From a checkpoint of a small mixture-of-experts model trained on Wikipedia.
Experts: 160 ReLU neurons an expert, a softmax router.
Training: a variant of Adam for the experts, 281M tokens, 8570 steps.
Below are experts of layer 6 (counted from 0) of a mixture-of-experts language model. Rows are named router (the router's row for the expert), up (a neuron's input weights, with its number) and show model dimensions 288-335. Each number is 200 + 40 x the weight over its row's rms, rounded and kept within 0 to 999.
Before each expert's rows: a language model's description of what the expert responds to; "mostly gets" lists some tokens that are sent to it at least half of the time. This comes from a sample of Wikipedia text that the model never trained on.

# expert 9
It responds to: First letter of a lowercase word after a space, such as w-orthy, w-ebsites, m-ullions, plus commas, dashes and spaces between numbers.
mostly gets: " s", "- ", " t", " f", " b", " r"
router,175,191,122,264,156,136,129,233,290,226,203,223,245,193,240,119,178,295,200,235,277,221,229,306,150,171,155,209,209,201,194,174,196,144,189,138,245,187,164,246,181,225,209,174,227,197,195,210
up0,183,170,179,194,232,232,216,117,255,244,164,211,223,187,283,171,107,247,147,199,299,197,191,98,183,230,170,223,160,176,239,240,254,222,243,178,187,211,113,181,170,202,265,206,274,182,226,199
up1,219,178,232,183,216,207,190,175,177,219,190,261,232,161,244,251,162,194,183,153,194,168,155,185,223,215,163,224,177,240,189,118,224,207,257,279,192,204,190,234,227,197,148,211,181,164,173,181
up2,233,170,259,179,134,220,168,168,199,164,220,163,217,201,276,190,172,188,200,187,182,168,175,173,181,123,201,268,166,189,186,196,218,185,97,232,222,141,227,223,182,240,287,250,220,227,203,216
up3,136,286,218,187,276,188,185,210,271,221,232,233,218,238,215,207,146,156,174,198,219,174,256,79,116,204,184,191,193,222,274,213,210,213,276,188,225,244,195,185,214,228,239,188,172,236,225,167
up4,166,217,203,216,222,139,224,273,190,208,194,169,199,183,166,224,269,239,202,208,192,179,165,228,245,118,221,200,193,103,230,288,221,186,157,172,250,241,179,171,202,255,211,200,156,205,205,197
up5,196,273,219,191,245,191,137,199,212,213,279,163,246,181,260,195,158,211,166,227,226,206,173,257,244,238,213,240,272,222,150,176,258,221,155,203,267,244,226,187,207,174,237,136,160,223,164,230
up6,195,257,212,178,321,169,178,173,202,209,149,201,207,108,184,229,210,187,206,147,200,237,191,201,223,263,216,217,178,173,165,234,203,221,260,225,182,189,222,236,84,216,208,181,174,281,114,226
up7,154,182,210,166,184,187,235,202,183,248,221,151,183,188,251,163,212,245,136,148,211,190,231,180,203,158,259,231,222,134,268,169,257,281,198,194,233,96,187,192,208,280,226,182,120,142,199,173
up8,143,202,174,226,186,129,172,229,225,204,173,196,204,181,193,163,151,142,211,184,222,200,144,160,247,157,215,147,274,201,163,172,159,271,173,133,231,195,194,236,171,222,189,245,230,264,160,206
up9,218,200,188,160,117,205,227,255,137,144,205,217,193,255,214,205,153,157,245,242,183,170,189,140,131,165,304,201,169,121,220,207,176,281,175,203,238,237,154,193,202,232,243,174,176,214,261,210
up10,182,250,301,141,286,164,164,120,213,174,194,161,243,195,232,225,247,179,151,217,221,260,202,211,222,217,255,156,236,249,203,292,226,234,240,223,187,238,222,175,188,174,255,194,157,175,212,203
up11,158,232,235,190,251,232,146,261,217,180,256,212,218,158,267,187,221,196,184,249,251,227,173,248,234,139,242,181,250,127,216,227,160,195,171,196,208,151,148,176,135,239,215,143,178,134,219,193
up12,207,224,215,116,202,158,190,228,223,229,248,213,228,155,208,229,138,188,135,248,164,131,251,120,150,225,195,178,196,144,211,212,212,153,195,176,298,266,218,223,227,174,195,143,218,273,207,227
up13,290,169,257,125,147,173,171,159,159,194,177,119,247,194,241,167,166,201,169,199,230,211,187,181,191,195,163,261,189,221,247,203,253,189,225,230,204,192,201,170,187,180,211,193,149,224,253,207
up14,220,272,233,176,258,196,193,179,182,200,179,272,187,210,179,238,249,142,175,275,193,135,192,99,264,220,256,129,211,249,139,224,256,185,296,167,263,250,155,138,151,163,222,158,164,184,164,255
up15,182,267,255,141,216,179,135,160,263,219,231,132,260,231,211,154,126,263,227,210,241,192,175,170,237,227,235,177,231,226,174,231,192,242,235,174,183,246,191,217,153,220,201,195,223,180,226,184
up16,174,238,225,186,230,140,181,154,132,229,183,158,232,215,227,156,127,220,168,275,215,129,195,219,221,228,161,188,206,256,210,236,237,155,260,147,182,234,193,185,170,248,227,160,181,247,234,233
up17,176,219,225,187,182,169,163,177,186,139,230,171,170,180,145,163,196,266,240,248,271,253,167,205,263,258,199,187,232,149,221,181,199,220,172,186,188,247,179,190,265,178,221,155,254,192,204,227
up18,129,262,221,198,52,163,159,207,143,240,223,206,262,182,202,134,141,195,231,224,167,167,144,238,161,227,173,215,266,136,222,176,277,176,186,232,208,235,144,228,162,264,198,216,128,242,250,206
up19,274,150,208,177,187,132,215,175,225,223,203,244,210,230,317,130,127,253,194,196,286,205,263,164,210,185,237,167,223,267,248,196,247,230,150,230,196,218,197,198,255,246,195,186,177,252,179,187
up20,229,112,228,159,250,169,197,157,222,200,175,199,175,205,181,203,226,194,115,134,228,203,219,155,198,191,163,249,163,237,241,183,172,194,220,213,228,205,199,179,225,202,231,131,150,165,187,246
up21,165,201,206,142,229,212,147,247,191,266,210,151,177,196,226,208,225,212,242,184,260,197,154,252,174,199,160,162,209,227,207,182,255,207,233,134,226,251,176,159,168,193,240,232,219,107,193,227
up22,214,256,206,214,203,202,231,199,185,169,155,236,210,215,205,188,225,133,184,202,174,175,254,197,139,191,159,154,244,199,188,205,236,194,233,208,228,202,151,247,142,192,218,207,174,152,195,262
up23,212,225,282,209,229,181,239,125,206,133,192,164,204,165,168,130,263,179,230,232,224,116,223,129,186,167,233,189,210,210,137,184,177,204,237,261,217,286,198,260,179,202,201,241,196,241,163,256
up24,286,252,212,185,208,180,192,210,160,111,221,152,227,287,246,184,201,246,265,164,214,158,161,192,251,199,269,229,169,208,151,130,251,192,261,241,248,112,167,226,164,222,193,154,210,225,269,199
up25,188,294,267,160,188,188,179,171,203,196,199,208,216,254,225,163,229,191,150,182,204,225,166,183,248,223,193,159,205,180,246,295,189,159,180,202,154,187,213,179,179,203,227,193,139,231,283,208
up26,207,289,183,200,189,142,258,221,213,219,183,171,196,210,174,190,194,192,250,276,234,252,225,203,185,205,200,210,277,178,270,281,206,181,264,271,240,184,137,134,172,178,206,266,217,222,132,225
up27,183,219,235,219,252,228,159,185,259,98,258,199,170,197,239,176,176,99,229,229,251,213,167,175,231,144,256,165,171,219,219,214,210,279,136,150,261,168,165,217,268,183,217,229,192,202,104,226
up28,241,200,237,158,138,147,194,87,186,130,185,193,160,199,202,195,124,190,221,224,232,177,268,143,183,209,176,218,226,205,181,192,174,159,218,214,261,211,214,187,205,202,167,114,230,168,178,214
up29,167,231,218,228,244,204,195,173,210,251,171,167,239,164,191,142,212,221,127,151,237,146,250,165,187,206,173,57,170,183,281,276,190,228,207,204,223,173,210,244,299,168,265,283,196,209,256,241
up30,232,254,221,229,297,167,172,299,265,211,177,197,139,208,288,108,208,138,205,236,251,199,139,223,239,209,270,214,204,196,239,171,184,165,194,205,235,107,141,218,172,176,168,203,107,153,196,237
up31,191,176,217,207,214,182,196,217,211,254,257,208,208,182,241,137,199,162,97,212,261,232,201,199,189,205,241,178,224,140,229,237,234,260,196,208,207,209,187,138,210,218,265,173,194,224,207,216
up32,116,175,191,211,235,167,202,233,164,226,207,223,211,248,215,189,214,195,181,173,212,221,217,161,261,197,227,149,116,220,207,237,160,297,133,195,175,208,228,211,202,241,272,163,242,166,178,166
up33,204,160,213,191,139,194,149,204,151,123,180,140,142,179,253,170,157,236,193,217,237,231,197,161,261,212,199,211,159,236,194,233,253,143,214,200,254,210,205,220,204,207,193,152,140,231,207,251
up34,139,209,204,187,228,206,148,216,194,138,288,234,246,123,196,223,258,234,225,184,229,169,191,133,212,194,218,221,254,160,148,108,244,208,215,143,249,237,163,228,208,283,224,146,235,236,181,202
up35,168,131,237,153,171,220,206,186,210,224,241,184,227,227,185,186,139,247,222,182,188,169,216,176,205,225,157,253,195,139,228,176,217,187,186,237,187,185,120,209,214,205,246,266,198,116,203,186
up36,124,265,173,250,181,108,227,202,178,122,160,173,269,189,258,206,172,251,173,217,229,245,225,210,227,252,237,266,273,235,237,228,243,254,246,236,253,162,174,156,139,225,245,266,157,156,235,173
up37,168,235,245,204,224,172,207,204,232,236,290,200,210,233,211,244,193,205,132,149,278,199,279,77,158,247,258,232,170,184,178,191,152,274,247,179,191,202,197,225,146,254,229,167,214,188,211,157
up38,161,118,175,193,171,136,248,187,176,228,219,148,167,179,183,251,127,177,214,215,183,167,228,181,188,245,188,163,200,236,232,218,209,210,214,182,209,267,273,257,253,208,231,173,271,257,111,243
up39,244,231,201,180,210,170,249,229,274,153,205,180,155,256,246,228,116,210,140,235,219,185,285,168,253,242,217,181,241,135,196,169,205,217,169,178,192,223,168,209,250,232,182,209,259,191,211,172
up40,212,277,206,239,185,116,235,205,180,237,258,200,186,209,228,118,144,192,237,216,262,212,213,192,206,217,186,186,260,197,253,215,196,193,216,220,179,247,150,87,123,219,149,211,247,176,225,165
up41,146,225,235,175,208,187,188,174,195,192,246,243,215,222,132,197,211,233,189,291,237,169,135,175,183,200,173,175,281,210,122,237,210,190,142,237,229,209,196,115,95,185,207,217,232,202,272,199
up42,184,275,204,151,176,87,149,201,154,206,180,171,216,168,245,195,173,252,106,247,252,222,172,206,255,182,193,219,238,210,168,233,245,261,215,190,234,143,198,188,206,260,152,261,176,230,232,219
up43,199,204,230,203,134,174,219,186,195,187,185,226,240,82,241,240,238,168,135,148,165,163,161,186,199,214,211,247,224,76,191,179,202,216,279,205,212,226,178,158,181,198,137,171,208,202,235,230
up44,139,160,180,155,175,160,167,239,169,284,213,193,200,142,155,123,209,172,203,218,184,173,164,232,217,145,283,195,298,181,197,257,278,274,161,221,184,225,109,193,164,190,155,257,232,243,202,213

# expert 6
It responds to: Newlines ending table rows and list items, plus short word-opening fragments like "c", "rev", "acc", "Pr" beginning longer words.
mostly gets: "\n", "c", " n", " acc", " ass", " oper"
router,248,182,198,232,183,230,157,268,236,182,280,222,224,195,140,187,261,192,210,270,149,210,101,234,258,163,249,228,226,142,165,201,257,189,198,190,198,122,189,189,207,164,209,222,146,220,184,208
up0,154,187,238,192,273,244,206,120,200,232,150,211,183,203,216,221,183,168,177,206,197,168,193,154,168,191,264,232,239,192,177,214,239,208,233,191,247,206,211,178,185,228,155,155,266,185,251,233
up1,167,245,210,184,273,191,195,154,235,145,164,152,214,245,218,214,175,218,200,194,224,200,145,201,210,166,239,269,252,220,247,180,209,231,259,265,208,156,237,234,159,220,151,202,239,220,159,209
up2,165,216,203,144,200,177,184,139,194,176,220,222,214,177,222,157,215,219,239,169,226,186,195,219,94,177,218,171,151,182,192,183,212,210,217,192,236,241,223,210,236,153,168,199,159,230,206,220
up3,198,207,210,203,160,188,163,206,165,197,209,120,205,188,224,143,175,208,167,224,218,193,231,250,169,122,179,225,235,187,201,212,241,225,218,163,203,236,149,173,211,319,230,221,143,168,258,215
up4,233,206,258,159,231,247,231,216,219,226,204,231,190,182,170,156,216,138,180,208,180,126,229,105,243,183,212,223,253,174,164,200,164,206,166,170,269,246,148,164,173,254,214,213,157,151,200,265
up5,171,206,192,204,187,124,100,216,235,167,204,171,146,194,262,172,123,178,192,183,267,210,209,202,218,146,195,132,165,139,226,199,195,200,215,163,224,153,155,123,166,162,286,126,193,170,105,230
up6,241,228,310,160,222,219,207,218,207,270,152,213,156,168,166,161,191,156,176,200,170,131,252,126,236,195,254,217,198,172,193,189,181,242,224,138,251,200,125,206,160,231,217,195,146,154,231,232
up7,265,155,188,122,137,184,230,137,187,112,145,146,143,205,249,144,104,177,195,279,247,168,197,204,285,160,151,159,160,227,188,163,237,180,196,229,197,248,222,233,181,250,159,162,254,206,214,211
up8,254,244,178,191,228,159,181,161,210,132,190,121,164,244,176,146,220,282,217,129,245,124,205,173,248,184,210,168,289,208,191,199,201,111,259,252,161,203,182,139,231,230,236,244,201,126,245,195
up9,263,173,204,191,163,188,199,192,287,195,250,159,99,289,198,209,185,151,165,200,224,148,238,194,236,217,179,173,241,225,192,219,199,234,128,272,249,268,131,155,276,191,208,215,136,187,149,176
up10,157,163,174,182,203,223,163,206,331,181,240,294,198,150,218,189,192,199,181,222,236,204,161,211,166,217,210,138,229,173,204,206,224,259,200,191,199,193,181,224,144,212,198,149,175,204,163,205
up11,268,204,247,168,262,164,210,153,232,239,208,134,91,194,231,156,241,170,239,247,218,192,173,216,151,147,216,202,236,228,199,189,192,218,196,229,210,247,191,234,217,213,251,194,189,184,199,201
up12,213,211,176,159,186,69,175,227,264,235,144,190,208,201,268,123,196,196,221,178,243,225,182,214,223,237,160,86,229,177,199,246,200,202,224,221,157,144,112,92,226,187,184,159,202,200,192,185
up13,132,197,198,176,134,242,228,235,139,251,229,170,130,195,214,174,210,248,198,155,252,208,218,267,123,213,220,207,159,159,261,180,199,213,285,234,194,221,195,178,168,215,181,189,177,255,153,190
up14,188,209,233,181,170,216,101,252,212,145,127,169,186,157,202,131,192,206,199,204,230,207,209,226,246,216,236,219,180,173,244,171,196,215,160,142,186,253,118,186,203,188,167,145,220,156,204,241
up15,185,247,148,192,210,236,227,178,211,159,215,148,202,195,182,222,212,161,203,165,208,161,154,204,169,135,227,150,166,209,245,186,259,222,81,208,267,229,247,139,232,236,132,237,239,162,206,223
up16,157,169,162,176,203,151,200,182,168,249,247,211,191,163,146,247,165,222,139,135,205,187,224,190,282,197,202,260,159,163,161,166,146,252,226,208,220,193,177,262,163,174,218,134,214,243,188,204
up17,142,172,211,235,147,182,187,247,207,282,164,287,194,166,255,167,191,197,215,174,248,144,188,199,238,176,308,258,61,194,174,163,131,171,200,213,219,255,187,221,230,227,259,188,174,315,133,251
up18,250,212,261,137,225,243,226,221,216,242,204,245,165,177,163,147,214,143,151,214,176,140,219,136,245,175,241,187,255,159,169,205,157,193,150,186,258,236,164,181,163,226,205,205,150,163,179,258
up19,203,171,154,199,124,126,202,231,207,248,171,151,212,218,182,210,135,250,134,147,271,173,269,243,239,187,151,219,176,233,300,178,140,231,209,183,209,229,208,199,217,204,222,227,212,228,165,221
up20,166,192,246,214,179,238,149,143,203,202,190,173,168,160,228,180,166,233,206,113,216,273,128,199,281,263,253,254,200,206,215,203,183,230,153,194,206,186,261,190,215,225,193,178,187,135,200,208
up21,174,159,155,209,189,234,202,250,188,299,203,148,150,127,200,238,196,190,155,240,191,197,179,207,249,165,179,237,196,163,220,286,175,277,203,162,218,170,222,190,130,184,219,174,184,235,134,183
up22,225,236,197,177,249,187,157,172,209,198,202,214,164,205,172,247,189,243,160,187,264,200,214,216,246,270,182,119,209,256,221,169,223,149,113,169,211,182,242,151,203,205,210,201,174,180,170,222
up23,212,169,289,192,113,206,185,198,173,250,197,117,175,183,199,250,223,236,254,217,229,206,172,211,265,184,247,165,186,195,251,230,224,150,181,114,214,105,243,188,128,231,256,167,186,207,219,204
up24,148,286,285,188,262,264,200,307,165,199,182,244,187,208,230,167,189,142,167,130,191,219,158,173,264,200,217,127,211,236,250,239,208,170,190,196,237,289,181,207,285,208,130,160,180,202,168,202
up25,171,265,194,171,234,229,178,243,166,186,177,252,244,136,123,150,252,195,186,228,281,177,184,195,219,185,289,147,269,221,193,251,252,248,204,186,209,262,187,227,208,224,195,230,202,241,121,222
up26,248,213,216,184,188,153,244,212,193,248,157,246,89,140,213,218,125,160,149,214,232,200,195,218,198,153,266,217,150,258,209,215,209,188,161,252,200,256,231,233,186,187,186,210,170,180,207,252
up27,282,202,209,212,173,177,231,125,196,213,185,214,146,219,201,213,180,151,148,47,172,154,243,221,249,117,225,102,149,167,194,228,130,244,206,189,208,176,188,200,211,175,151,145,185,158,265,231
up28,152,214,233,113,154,178,189,146,172,207,143,210,237,217,239,127,150,250,219,170,190,164,200,186,233,198,205,196,227,143,158,185,223,231,230,194,200,187,174,182,179,250,168,197,289,158,235,163
up29,188,231,209,210,248,182,181,221,117,272,139,259,198,162,248,228,217,238,219,231,243,192,172,207,232,153,178,216,235,200,208,260,159,162,277,267,220,185,105,198,72,193,177,233,267,224,208,185
up30,213,184,173,237,212,184,127,214,226,229,193,217,208,204,225,203,168,250,172,248,205,166,170,236,199,272,225,139,164,128,249,179,257,168,133,157,228,196,170,223,151,215,210,212,144,206,263,208
up31,158,175,237,146,112,199,179,187,181,236,234,259,242,165,257,253,123,213,203,251,186,187,174,209,281,226,241,231,128,179,188,302,205,143,199,215,208,208,204,190,158,226,252,131,173,123,171,238
up32,216,197,236,177,217,175,196,178,164,251,181,232,236,194,222,173,214,168,188,183,205,138,256,134,251,243,229,197,181,130,253,223,148,186,118,147,254,221,155,184,182,206,163,206,194,135,130,246
up33,178,228,225,227,206,167,140,175,195,211,175,169,122,247,213,191,201,215,174,166,246,241,174,217,229,199,278,239,242,239,185,160,131,178,286,189,192,186,180,208,154,213,132,178,257,168,191,200
up34,213,257,201,181,252,133,177,193,267,168,162,279,132,253,216,215,206,188,180,230,216,229,164,205,280,211,182,198,108,217,314,217,241,191,153,198,173,177,200,103,177,317,193,276,148,281,220,177
up35,171,196,178,135,153,159,147,218,212,188,165,157,191,205,199,210,136,217,189,227,257,207,216,244,218,211,225,221,249,192,242,293,233,256,153,224,201,235,237,213,114,230,245,145,163,192,204,214
up36,296,158,187,112,193,127,205,223,92,190,192,188,160,148,209,205,169,189,164,229,209,176,242,104,243,158,223,189,181,226,207,229,208,199,166,234,282,163,233,185,238,223,204,203,268,291,182,220
up37,191,215,196,225,207,116,163,177,199,208,225,172,158,172,252,117,150,219,194,235,213,195,264,220,217,193,160,241,157,185,223,247,258,284,175,214,173,209,130,166,134,237,234,232,203,241,243,212
up38,261,125,223,123,209,137,172,283,248,217,208,199,241,239,205,207,226,199,105,146,239,149,206,164,127,200,171,146,110,132,215,222,157,194,164,225,213,182,200,142,193,228,185,243,114,262,246,205
up39,213,227,190,218,157,116,201,147,265,195,120,240,173,146,168,215,159,222,196,215,218,188,225,191,220,221,133,188,171,226,244,162,248,178,169,209,185,157,155,196,176,290,226,165,173,151,143,184
up40,227,211,322,158,203,167,166,178,200,153,208,244,152,212,184,164,165,234,155,153,241,202,183,255,239,182,237,241,183,212,134,196,126,147,176,248,214,213,213,161,229,220,223,128,241,106,262,161
up41,254,183,180,171,201,152,154,248,190,203,200,204,159,295,198,235,206,233,175,113,202,161,248,183,282,135,276,208,265,215,222,108,262,195,182,195,214,186,145,210,186,249,292,303,153,202,175,217
up42,180,123,272,189,208,186,226,180,194,231,166,172,231,195,186,216,118,185,164,170,227,170,171,184,212,209,201,201,208,197,174,278,122,169,283,164,214,222,197,160,207,190,243,264,155,154,206,208
up43,208,186,267,170,207,251,227,216,233,210,167,213,194,152,156,134,229,159,195,184,168,138,224,131,218,203,203,177,206,164,176,236,164,175,188,164,254,239,159,211,131,225,238,212,159,141,224,241
up44,117,256,183,133,263,198,188,173,189,182,137,243,266,187,229,251,227,210,125,235,207,172,224,183,249,240,202,181,137,212,222,232,195,176,203,251,230,172,224,196,188,181,170,177,195,149,122,248

# expert 1
It responds to: First piece of capitalized names and words, often a single capital letter after a comma, line break or particle, as Re-ub-en, De-G-row, T-ournier.
mostly gets: "p", "f", "ap", " U", " Y", "ep"
router,229,163,197,234,221,230,265,175,157,193,152,261,213,247,211,124,181,163,193,155,226,185,109,324,184,204,216,192,259,260,187,181,145,236,192,227,218,172,157,177,195,101,219,286,183,242,253,189
up0,161,258,183,207,173,233,234,218,148,260,280,142,137,194,166,99,150,272,225,273,231,209,170,217,234,259,181,212,156,214,248,231,192,141,136,199,236,242,164,201,227,208,185,165,102,128,270,190
up1,239,174,297,130,201,190,174,128,202,230,217,209,252,189,174,235,191,232,226,179,199,240,180,161,238,242,172,275,134,184,219,162,200,197,222,276,233,134,304,152,224,225,187,183,188,186,262,218
up2,220,222,249,126,127,199,168,111,141,184,225,208,200,174,201,211,151,215,204,176,158,184,260,172,194,165,248,147,168,151,155,165,257,157,283,119,172,208,165,93,175,203,200,138,146,117,181,284
up3,154,159,172,178,198,139,161,198,174,255,215,209,178,185,223,198,182,224,204,147,81,190,225,164,169,163,168,150,228,145,288,210,126,253,185,210,220,127,144,164,219,241,157,257,142,219,270,167
up4,143,257,220,234,189,224,183,149,212,203,229,253,132,201,275,161,198,191,239,184,215,199,177,214,230,189,201,297,210,225,230,153,206,184,202,226,189,180,201,248,182,206,199,185,193,128,151,225
up5,123,239,217,177,186,197,201,228,213,200,207,169,202,170,251,175,238,152,252,172,186,198,193,232,246,210,228,210,163,177,191,226,176,150,243,195,173,201,240,184,213,203,166,145,183,190,172,207
up6,215,202,251,216,200,159,186,225,175,213,184,203,211,275,227,127,188,202,203,173,288,204,137,162,149,85,301,164,219,242,154,176,189,225,210,203,236,227,186,269,162,275,132,164,148,154,246,192
up7,229,147,190,131,190,191,220,181,188,207,276,180,258,180,186,261,124,219,187,229,283,175,161,189,259,251,168,219,130,160,188,239,245,218,197,253,168,189,260,163,167,204,191,229,273,225,135,223
up8,121,228,231,176,163,208,138,272,122,167,180,241,143,200,230,237,171,185,230,155,215,207,191,172,220,166,262,99,224,155,225,224,178,249,278,148,187,200,248,207,159,264,211,201,145,209,275,173
up9,199,226,212,134,195,189,182,282,197,256,219,177,217,187,196,222,197,205,159,146,179,230,199,170,224,210,202,192,173,155,251,123,192,258,222,272,175,137,249,164,197,228,179,198,222,230,169,165
up10,139,181,227,187,207,189,180,166,215,209,154,182,164,230,271,98,214,189,206,205,232,216,188,199,278,136,230,172,229,202,192,153,183,252,297,177,179,240,119,203,193,202,225,194,202,108,191,226
up11,148,171,248,160,206,212,147,226,265,256,177,230,246,170,260,179,258,155,134,210,280,205,148,184,195,261,212,197,151,228,206,214,246,231,246,185,214,262,117,184,168,200,202,205,207,213,169,186
up12,160,162,178,194,65,252,181,244,177,204,221,250,224,212,179,221,203,231,207,217,228,163,170,268,265,136,195,161,101,240,201,96,250,179,217,213,217,269,207,150,235,253,192,210,127,299,182,196
up13,172,190,195,174,201,145,166,211,232,250,243,137,194,198,192,81,184,238,206,224,264,193,209,225,169,190,214,195,299,217,224,220,296,217,236,189,215,95,195,140,182,220,267,232,197,107,203,192
up14,235,219,238,216,250,248,175,202,254,208,231,202,124,180,318,185,220,146,150,220,180,198,112,224,242,186,230,227,239,173,221,267,145,214,218,205,235,108,182,202,165,222,160,196,144,224,230,227
up15,193,247,204,213,296,187,148,240,150,206,134,217,205,204,237,121,175,197,168,275,357,198,253,149,250,168,221,237,266,224,180,244,244,227,224,186,207,197,85,206,136,223,149,174,227,206,192,160
up16,156,181,154,179,233,206,179,166,301,197,222,233,218,237,224,142,191,177,132,266,234,208,186,197,231,246,213,201,237,272,161,163,203,215,232,123,243,267,194,222,254,240,170,216,93,114,154,229
up17,151,239,173,199,177,255,184,189,299,160,239,205,246,176,213,144,166,274,249,205,232,187,237,181,169,222,166,191,250,287,232,195,240,237,217,226,255,223,161,192,163,252,280,216,194,157,239,197
up18,135,143,265,106,166,70,186,150,246,172,162,157,252,169,184,148,127,210,119,179,225,199,335,136,209,170,139,179,205,269,195,153,202,179,243,246,266,197,223,218,163,222,158,212,214,218,217,206
up19,252,157,261,205,120,167,191,204,167,280,190,190,207,169,224,131,134,160,229,147,260,145,208,158,181,212,207,163,274,202,150,208,180,139,261,219,248,236,192,200,220,213,195,229,213,204,228,213
up20,194,229,279,215,189,160,182,167,157,125,223,192,210,230,59,184,204,193,249,185,172,137,191,180,171,261,227,143,146,172,198,183,258,186,130,283,224,157,205,176,236,243,248,223,229,188,235,241
up21,202,200,274,121,164,175,209,124,236,176,230,208,221,199,152,201,207,145,218,139,167,165,147,160,184,229,237,160,233,224,192,206,203,167,232,225,202,180,95,177,204,187,239,145,214,210,168,277
up22,236,160,198,159,204,203,201,255,129,212,237,198,201,198,265,256,185,240,124,167,133,166,232,174,214,240,175,253,166,77,253,175,256,246,174,179,238,217,212,234,116,224,141,218,165,235,223,141
up23,197,188,118,176,152,241,211,173,181,201,141,116,172,196,199,214,147,179,202,187,243,225,229,160,164,202,226,234,142,237,167,139,184,308,229,134,241,259,262,217,195,193,128,245,218,283,174,219
up24,136,196,234,203,165,227,187,234,159,185,195,163,182,152,252,203,117,146,245,277,201,146,203,230,242,191,195,203,213,170,265,215,192,169,198,275,278,195,195,206,140,217,114,118,187,174,193,229
up25,278,158,138,171,120,177,139,234,249,238,224,199,181,136,259,187,133,263,226,167,292,174,180,155,201,148,190,199,189,174,155,276,266,239,272,168,210,207,221,142,184,217,247,155,218,132,208,180
up26,229,242,223,233,195,240,179,174,249,162,214,126,163,164,160,122,144,226,155,199,220,203,128,211,176,203,183,168,206,264,185,151,187,227,165,201,254,199,253,222,180,216,250,256,248,209,194,225
up27,153,203,153,176,178,211,205,209,182,281,162,242,228,147,218,157,200,223,167,231,248,197,179,187,181,210,236,152,181,186,242,209,197,170,211,247,212,232,128,129,107,201,160,190,194,226,164,216
up28,255,194,236,197,160,208,192,225,200,218,173,160,205,215,275,204,193,159,228,184,240,152,205,248,239,168,167,124,181,184,292,186,159,152,212,173,194,159,224,216,289,217,198,197,127,218,173,165
up29,224,217,231,215,264,169,190,215,220,175,190,150,165,150,295,199,161,99,214,249,260,221,228,185,243,202,263,198,203,274,128,148,155,191,299,181,204,273,155,188,203,213,211,172,196,188,241,167
up30,234,267,221,219,163,178,146,171,126,272,159,245,210,159,201,153,204,156,228,218,224,217,175,203,211,159,131,199,225,139,235,236,241,209,182,282,157,251,128,142,118,216,273,206,232,206,141,139
up31,269,178,195,134,173,123,196,193,170,239,215,198,178,249,154,142,265,166,182,170,168,205,254,171,218,213,265,145,255,246,178,166,236,221,268,153,216,164,188,206,238,238,219,190,68,156,229,226
up32,192,199,184,161,193,179,204,246,200,211,104,276,212,161,179,188,128,255,206,218,227,201,184,157,174,123,246,164,102,203,226,203,214,206,169,207,231,255,185,242,202,222,197,143,210,258,147,258
up33,229,187,138,196,197,204,204,210,164,136,219,153,156,194,152,224,212,133,215,258,229,139,227,166,242,191,257,137,234,230,249,207,304,192,249,182,225,259,163,150,169,187,203,136,174,161,243,223
up34,243,140,185,229,162,184,229,261,198,228,265,182,220,246,191,182,105,253,201,193,145,177,241,259,157,207,266,174,219,173,155,204,145,316,218,210,251,190,206,228,203,240,210,279,185,208,198,174
up35,200,242,148,200,240,201,167,171,111,204,232,215,224,218,203,183,176,150,221,225,173,197,212,149,238,173,199,188,216,205,236,241,239,158,254,218,187,165,242,203,164,248,203,243,186,211,234,149
up36,195,176,196,166,211,228,179,145,201,176,133,243,179,252,219,186,163,261,126,150,222,190,187,211,207,151,246,198,112,209,322,253,166,224,167,113,228,213,203,254,162,256,308,244,148,224,233,207
up37,164,224,263,176,184,238,162,159,164,166,174,199,255,138,131,145,192,178,236,198,196,185,233,176,235,177,184,219,208,228,206,189,157,256,214,253,259,256,189,160,194,207,223,208,205,218,179,166
up38,175,297,174,232,166,150,201,168,183,261,207,239,191,192,215,110,205,168,230,200,247,225,341,191,195,159,166,200,176,158,292,223,245,235,182,210,214,136,122,188,203,151,196,219,222,159,146,217
up39,184,149,149,151,185,187,156,195,230,168,194,239,196,159,235,196,175,206,193,106,198,208,168,233,181,209,200,188,145,185,223,165,178,245,203,175,212,239,183,224,213,227,221,171,186,274,207,209
up40,110,252,250,170,181,206,190,141,174,121,167,264,173,164,175,209,230,187,127,161,140,153,252,157,146,222,178,215,161,241,146,241,128,201,236,220,267,218,210,184,176,247,209,206,183,179,152,206
up41,216,235,212,176,260,183,207,231,221,172,170,196,219,195,243,211,220,97,177,201,186,169,197,241,217,174,236,185,219,264,168,176,112,257,245,183,217,160,204,231,211,231,235,249,208,142,182,202
up42,187,271,186,210,230,123,210,225,175,291,209,134,195,238,174,141,183,216,212,224,213,176,203,209,195,210,252,262,282,232,199,185,195,244,230,249,228,174,189,172,198,218,203,155,221,130,174,194
up43,214,225,210,172,252,247,185,219,128,247,159,188,210,185,192,119,161,195,219,253,215,187,259,160,220,217,114,182,150,195,226,215,228,135,208,222,208,110,127,205,125,238,169,228,148,195,155,187
up44,183,203,210,203,274,229,185,169,214,189,144,197,132,179,227,134,225,172,186,251,230,141,182,217,227,243,277,201,198,133,234,184,217,177,240,217,246,133,160,214,238,228,167,181,216,226,215,224